Weights of a small mixture-of-experts language model, trained from scratch on English Wikipedia: 9 layers, 7483 steps.
Below are experts of layer 2 (counted from 0) of a mixture-of-experts language model. Rows are named router (the router's row for the expert), gate (a neuron's input weights, with its number), up (a neuron's input weights, with its number) and show model dimensions 0-63. Each number is 200 + 40 x the weight over its row's rms, rounded and kept within 0 to 999.
After each expert's rows: a language model's description of what the expert responds to. This comes from a sample of Wikipedia text that the model never trained on.

# expert 1
router,252,190,120,182,322,177,242,192,208,154,233,163,222,181,190,116,181,226,161,175,198,154,243,189,180,220,151,257,171,229,208,285,239,232,201,284,188,233,231,169,218,165,209,159,243,169,176,158,204,243,175,211,148,234,202,181,219,221,197,207,192,219,169,171
gate0,179,308,164,206,173,227,151,174,152,219,194,204,162,184,215,153,200,231,155,156,178,182,253,227,217,209,171,238,294,218,157,176,253,283,243,206,268,242,141,225,225,192,163,223,131,199,97,219,246,222,150,225,229,165,184,180,214,196,194,215,220,202,171,226
up0,124,200,188,235,254,190,241,229,146,187,143,175,187,278,190,184,189,187,271,212,122,193,136,281,205,173,238,228,169,238,181,193,154,135,252,220,244,209,231,215,231,232,215,173,187,159,239,212,190,258,152,154,246,216,146,199,200,200,201,237,195,214,196,203
Name-initial capital pieces. Opening capital letter or two of a proper name split into pieces, mostly person or place names, e.g. K(ibler), G(raeme), Gh(ent), Pu(blius).

# expert 3
router,228,161,116,179,200,148,252,250,171,226,165,177,231,219,208,144,250,246,204,149,203,146,240,166,176,222,201,250,188,130,168,163,286,217,169,198,217,201,232,198,209,223,181,176,147,194,108,171,105,242,214,179,145,176,158,196,210,142,189,206,153,230,163,186
gate0,164,126,261,234,171,113,223,184,208,179,250,208,288,212,198,259,246,220,251,232,154,223,222,162,179,172,230,179,220,253,129,197,206,156,181,254,209,170,185,198,193,187,237,260,147,238,243,232,153,207,240,225,133,198,193,190,156,237,97,242,177,188,180,238
up0,173,229,220,245,225,201,177,251,204,169,161,187,212,177,244,137,197,187,119,124,180,85,230,226,185,198,135,165,279,273,149,217,277,222,192,160,199,263,247,215,200,260,180,124,213,189,203,196,165,212,147,182,236,143,160,226,237,170,294,217,201,215,209,212
Short mid-word fragments. Short letter fragments beginning or inside words, often after a space or hyphen, such as sham, a in acceleration, ci in cider.

# expert 10
router,190,208,169,190,212,188,241,194,202,129,239,184,216,184,124,179,198,296,157,164,226,228,221,163,187,250,154,228,141,195,158,261,233,268,183,244,233,208,212,133,226,174,157,250,169,229,152,190,116,271,247,247,178,172,180,245,221,164,128,222,154,211,166,203
gate0,234,173,243,213,230,160,186,221,116,168,251,289,234,242,292,107,183,228,282,171,230,177,209,222,263,185,182,190,187,310,177,246,194,166,167,93,162,272,253,179,190,236,173,198,230,186,263,205,174,249,220,188,247,211,219,180,252,220,174,267,223,182,234,228
up0,183,161,201,169,199,252,140,180,236,99,175,158,225,268,194,191,260,201,199,212,185,214,193,212,177,161,104,185,158,204,196,159,242,101,242,195,258,258,199,236,172,169,145,205,177,168,195,126,249,220,197,177,187,143,203,237,233,255,218,179,220,269,196,123
Conjunctions and prepositions. Coordinating conjunctions and prepositions linking phrases in running prose: and, or, on, with, over, than, as in "families and" or "on September 22".

# expert 0
router,187,166,160,161,259,205,220,114,208,180,258,145,188,175,200,103,212,226,207,175,211,168,194,180,229,292,214,253,164,189,150,186,183,155,219,229,228,211,166,239,244,183,211,201,257,208,198,199,169,238,204,166,196,237,189,139,300,126,147,249,174,172,184,239
gate0,153,181,172,231,248,210,190,160,196,154,195,200,154,156,280,246,169,185,157,211,165,241,159,200,167,178,167,196,181,202,177,276,139,159,210,200,165,255,252,211,221,256,205,137,172,281,186,190,209,254,206,214,196,199,107,256,193,191,225,266,205,186,241,186
up0,151,169,160,288,254,128,290,149,166,222,193,225,287,270,284,229,83,212,162,215,201,184,228,165,177,266,164,206,202,187,247,198,193,187,160,230,164,174,240,208,140,171,173,171,207,230,264,213,160,219,230,234,229,207,192,187,161,137,199,192,210,209,193,209
Commas and list separators. Commas, colons, dashes and semicolons separating items, places and clauses, such as Bishkek, Kyrgyzstan or RR: Ju Jihun, often before and/which/but.

# expert 25
router,235,196,164,188,213,161,240,136,182,137,235,223,205,142,178,165,255,246,168,158,196,220,225,239,184,211,162,244,200,191,147,215,230,265,229,207,245,244,279,198,146,174,202,198,198,245,157,271,218,200,146,149,186,183,191,201,236,179,150,271,96,236,172,205
gate0,238,233,235,182,164,170,253,138,226,190,283,178,206,214,236,255,266,270,209,202,165,167,252,197,275,197,237,180,165,206,241,197,112,246,274,263,261,165,197,225,191,140,233,242,218,247,177,260,192,204,172,227,252,222,257,219,163,264,227,175,160,194,172,179
up0,239,171,161,194,243,139,156,223,210,200,242,130,149,185,208,181,251,184,254,235,207,208,143,129,184,104,242,186,208,201,205,131,210,197,209,277,187,271,216,155,188,240,190,237,140,218,248,211,157,165,178,136,165,158,255,237,243,171,212,181,195,120,200,238
Common head nouns. Generic nouns following the, a or his and adjectives: film, club, team, city, family, government, station, company, player, song.

# expert 2
router,161,166,145,180,266,198,252,216,236,165,246,171,216,232,205,169,198,197,176,156,155,195,269,149,174,212,187,201,217,188,166,192,218,221,190,246,252,212,286,184,179,193,208,193,223,235,209,145,239,240,149,162,151,203,239,223,214,236,217,275,142,146,160,179
gate0,186,166,210,235,222,254,264,197,138,182,270,156,233,206,203,316,188,239,191,230,158,232,196,168,239,236,278,207,161,141,123,159,178,136,116,232,153,278,229,165,161,237,189,223,231,165,155,234,169,204,226,169,193,249,225,207,169,171,224,190,266,200,178,253
up0,189,185,228,179,227,152,153,163,274,201,116,175,101,229,285,146,272,191,207,169,255,242,212,192,229,174,169,214,254,134,195,206,275,190,214,225,219,192,200,190,202,201,193,157,168,279,228,215,208,216,219,228,201,159,180,246,233,269,232,168,147,161,211,156
Clause-boundary commas, years. Commas ending introductory phrases or clauses, such as "In general," or "From 2005 to 2013,", plus years or "time" right after "In" or "At".

# expert 19
router,218,195,173,215,254,186,198,181,224,212,223,229,171,189,159,156,138,190,241,170,183,194,196,183,173,235,130,261,247,116,246,228,246,219,215,280,268,219,196,192,224,184,176,236,237,217,174,171,150,201,245,186,141,213,198,140,285,192,217,311,178,189,173,197
gate0,211,213,218,254,206,215,139,229,217,232,160,229,188,159,253,189,180,219,170,195,248,262,139,216,173,230,220,176,185,190,205,226,203,162,197,185,173,156,172,166,245,207,188,203,241,211,221,229,138,188,180,206,193,156,251,231,192,221,180,227,216,145,222,153
up0,236,229,193,164,187,216,228,185,215,211,140,221,174,174,236,217,223,189,165,203,201,240,151,221,178,179,259,186,241,204,182,146,254,198,231,112,193,189,221,263,257,175,141,160,142,156,117,148,113,177,248,245,137,126,171,154,206,186,193,192,228,173,151,119
Prepositions after nouns. Prepositions right after a noun or verb, mostly of, also for, to, in, including, as in freedom of, served for.

# expert 46
router,241,224,111,221,227,161,248,181,198,197,140,174,234,130,110,210,224,191,129,147,166,167,238,194,169,304,147,238,135,170,147,204,229,168,244,282,293,270,187,169,167,148,222,208,241,184,105,168,160,265,188,178,154,219,220,187,189,152,232,221,149,149,160,152
gate0,253,153,241,174,240,231,153,214,165,182,222,240,201,219,243,213,210,314,173,215,191,178,136,192,193,238,279,222,152,185,127,170,187,191,183,255,253,143,191,216,205,222,238,195,235,206,197,176,167,200,169,237,208,254,165,225,216,116,250,194,186,109,218,256
up0,211,162,194,266,200,222,233,164,156,229,181,194,179,235,192,201,227,137,234,208,138,176,162,206,175,168,224,179,222,234,183,134,207,241,211,104,153,204,190,237,166,102,163,223,156,228,199,187,200,238,162,202,166,128,173,273,230,255,148,226,188,201,202,190
Word-final letters. Last letters or short endings completing words, as in line-n, spans-ke, reroute-d, continu-o, often in foreign or technical names.

# expert 8
router,178,202,152,129,229,181,254,258,241,158,285,146,207,166,201,197,264,232,221,168,173,224,214,185,184,203,171,241,222,149,170,203,146,207,167,237,242,189,227,187,176,175,201,258,208,216,181,201,203,243,169,210,157,206,191,164,319,228,179,251,174,181,174,184
gate0,205,216,132,173,260,204,317,157,219,176,177,218,203,190,193,238,203,218,170,238,209,180,145,226,272,160,228,198,131,113,182,199,163,232,248,201,188,192,221,127,218,211,162,136,157,285,206,192,192,228,167,192,189,244,259,206,183,229,197,140,214,229,143,224
up0,222,176,235,196,166,226,135,235,134,220,193,179,271,247,228,144,269,206,255,164,110,251,266,171,206,232,143,235,216,224,198,167,221,191,121,217,222,222,252,260,213,157,262,202,210,119,229,213,133,151,249,205,214,176,137,177,273,203,192,264,176,198,292,199
Table cell separators. Pipe separators between cells in Wikipedia tables, mostly after numbers or names, plus table rule rows and semicolon-numbered tokens like 0; 1;.

# expert 15
router,193,138,113,189,224,191,220,203,214,218,242,206,217,136,189,156,258,237,220,156,160,183,225,227,223,272,137,185,166,191,149,197,199,257,224,259,221,207,192,177,213,232,206,180,188,221,196,213,149,277,215,217,157,213,169,181,217,221,225,211,181,209,155,233
gate0,188,196,191,130,210,322,271,183,217,174,242,223,217,223,217,153,181,183,229,219,156,140,213,139,245,164,155,214,154,199,237,194,192,239,134,268,203,141,195,216,188,236,231,195,141,199,199,242,210,143,130,141,205,201,220,170,193,223,214,183,136,273,121,211
up0,208,267,214,269,160,213,135,258,158,249,182,178,208,158,198,135,219,195,213,206,135,193,202,115,135,184,267,107,201,170,166,176,274,131,208,273,235,231,248,166,210,217,201,197,137,201,200,193,235,232,157,216,181,204,213,221,216,206,233,172,163,177,164,157
Proper-name head nouns. Capitalized nouns that close institution, place or event names, such as University, River, Street, Cup, Party, plus sport words like football.

# expert 28
router,247,133,154,173,270,119,252,171,206,122,209,188,324,149,182,208,285,222,156,152,168,163,219,266,227,248,140,236,191,132,179,158,291,239,271,208,300,162,222,162,207,247,179,239,157,205,201,204,209,211,216,186,212,219,179,207,276,149,141,260,143,204,137,184
gate0,148,220,211,182,280,248,162,202,227,302,159,196,199,222,208,232,160,211,197,196,193,147,272,223,256,185,244,160,260,170,223,242,155,187,190,168,263,232,184,211,260,274,182,223,207,270,179,197,229,253,261,179,175,169,283,138,213,125,177,244,261,234,151,196
up0,159,175,196,235,234,231,181,131,203,221,157,140,194,162,210,254,201,219,178,198,152,159,243,262,205,191,187,177,209,235,244,206,212,195,153,184,194,217,172,215,190,150,226,185,209,261,178,171,180,190,235,158,172,204,216,186,175,200,195,233,280,271,187,189
Table and category headings. Capitalized category nouns in tables, infoboxes and lists, such as Total, Division, Award, List, Votes, Country, Website, often between pipes.

# expert 24
router,217,184,109,171,235,214,275,160,208,169,203,204,259,188,176,229,184,276,268,152,168,148,256,161,248,213,165,205,215,192,184,233,221,212,96,256,217,165,275,221,245,123,174,249,165,148,245,232,228,277,169,158,93,219,165,192,261,188,159,210,129,200,155,146
gate0,175,172,127,187,199,120,185,193,125,301,208,233,213,151,169,200,205,179,259,209,206,103,224,164,238,175,192,217,205,264,236,214,241,136,186,155,244,258,165,210,220,163,224,161,239,195,156,220,175,166,153,160,200,268,154,138,223,301,156,285,167,199,199,205
up0,220,167,215,150,198,233,209,166,131,174,224,158,117,169,257,198,171,192,201,221,244,130,142,181,222,181,194,148,224,233,142,199,188,292,204,203,211,229,127,232,239,169,180,202,176,226,160,217,164,161,276,184,214,227,211,143,209,168,233,180,168,205,167,176
Foreign word fragments. Inner pieces of non-English names and words, often with diacritics or Slavic, Spanish or French spelling, such as Wro-ch-na, Châ-t-eau, Pie-ń-sk.

# expert 29
router,219,202,167,164,202,140,250,177,200,185,182,204,257,212,120,199,121,258,182,165,215,205,249,249,220,213,209,219,257,189,160,203,195,233,198,232,272,246,226,144,218,226,154,233,196,253,239,258,254,170,181,181,149,192,236,245,239,235,210,233,150,211,127,207
gate0,247,147,176,244,123,285,214,303,159,234,267,255,247,195,207,170,224,153,133,241,231,201,242,252,233,172,172,96,153,194,169,115,141,207,177,197,235,186,200,197,245,274,239,195,203,191,179,243,213,226,191,224,216,141,196,141,176,200,253,221,153,240,160,204
up0,254,151,199,188,159,250,171,287,94,257,252,180,237,191,211,163,220,241,213,197,214,180,204,182,185,150,154,135,143,248,222,141,159,224,166,158,170,141,211,208,287,165,227,235,162,148,202,239,237,190,245,208,178,196,210,234,178,238,150,280,211,211,183,193
Abbreviations and heading openers. Uppercase codes and acronym pieces such as USA, FC, MF, ENG, GBR, DS, ASDM, and opening == or === starting headings.

# expert 38
router,142,187,174,232,213,206,218,196,195,207,257,205,273,166,202,144,222,208,238,160,201,160,220,191,196,267,214,275,196,207,200,190,186,225,210,238,220,179,254,220,231,142,198,198,215,177,147,211,192,219,223,215,152,241,159,193,218,143,186,219,182,161,159,237
gate0,139,201,223,186,182,209,229,172,197,111,222,213,221,233,233,192,141,217,168,225,141,197,211,243,182,212,231,190,281,189,175,147,130,230,263,147,215,244,134,199,81,144,196,177,209,219,153,195,207,197,229,153,149,156,157,242,190,166,176,235,183,235,191,163
up0,192,178,253,161,170,144,177,313,190,202,283,244,199,225,214,74,233,267,220,232,176,190,237,271,217,212,147,209,192,158,105,200,173,164,198,125,241,127,181,166,166,131,166,179,269,186,152,231,208,200,247,219,197,230,139,197,181,184,184,202,196,275,219,228
Word-initial fragments. First pieces of words split into several tokens, such as re, co, c, al, Li, Con, often in species names and foreign words.

# expert 13
router,211,112,138,174,228,181,266,234,207,194,261,164,227,197,189,158,253,240,119,147,181,220,288,207,146,229,180,229,231,124,114,190,249,262,269,221,238,202,236,204,194,179,219,248,222,218,159,164,176,213,198,167,193,251,172,229,240,212,203,240,146,215,151,237
gate0,203,150,179,178,185,234,138,172,213,184,170,218,193,155,217,175,144,205,216,218,252,235,180,248,153,219,199,220,206,213,213,243,152,199,261,213,217,211,154,198,187,139,203,177,137,274,187,173,167,156,230,301,135,142,198,173,161,234,166,145,224,165,149,164
up0,240,191,157,157,166,176,157,166,181,199,154,233,216,191,169,200,169,164,204,224,246,99,169,183,206,129,214,288,182,206,283,237,258,185,256,240,185,217,221,151,202,145,147,176,187,216,172,237,139,152,177,206,153,217,314,184,251,252,186,168,271,161,182,202
Abstract action nouns. Common nouns after a preposition or article inside phrases like in exchange, in protest, in addition, use of, gain control, to commemorate.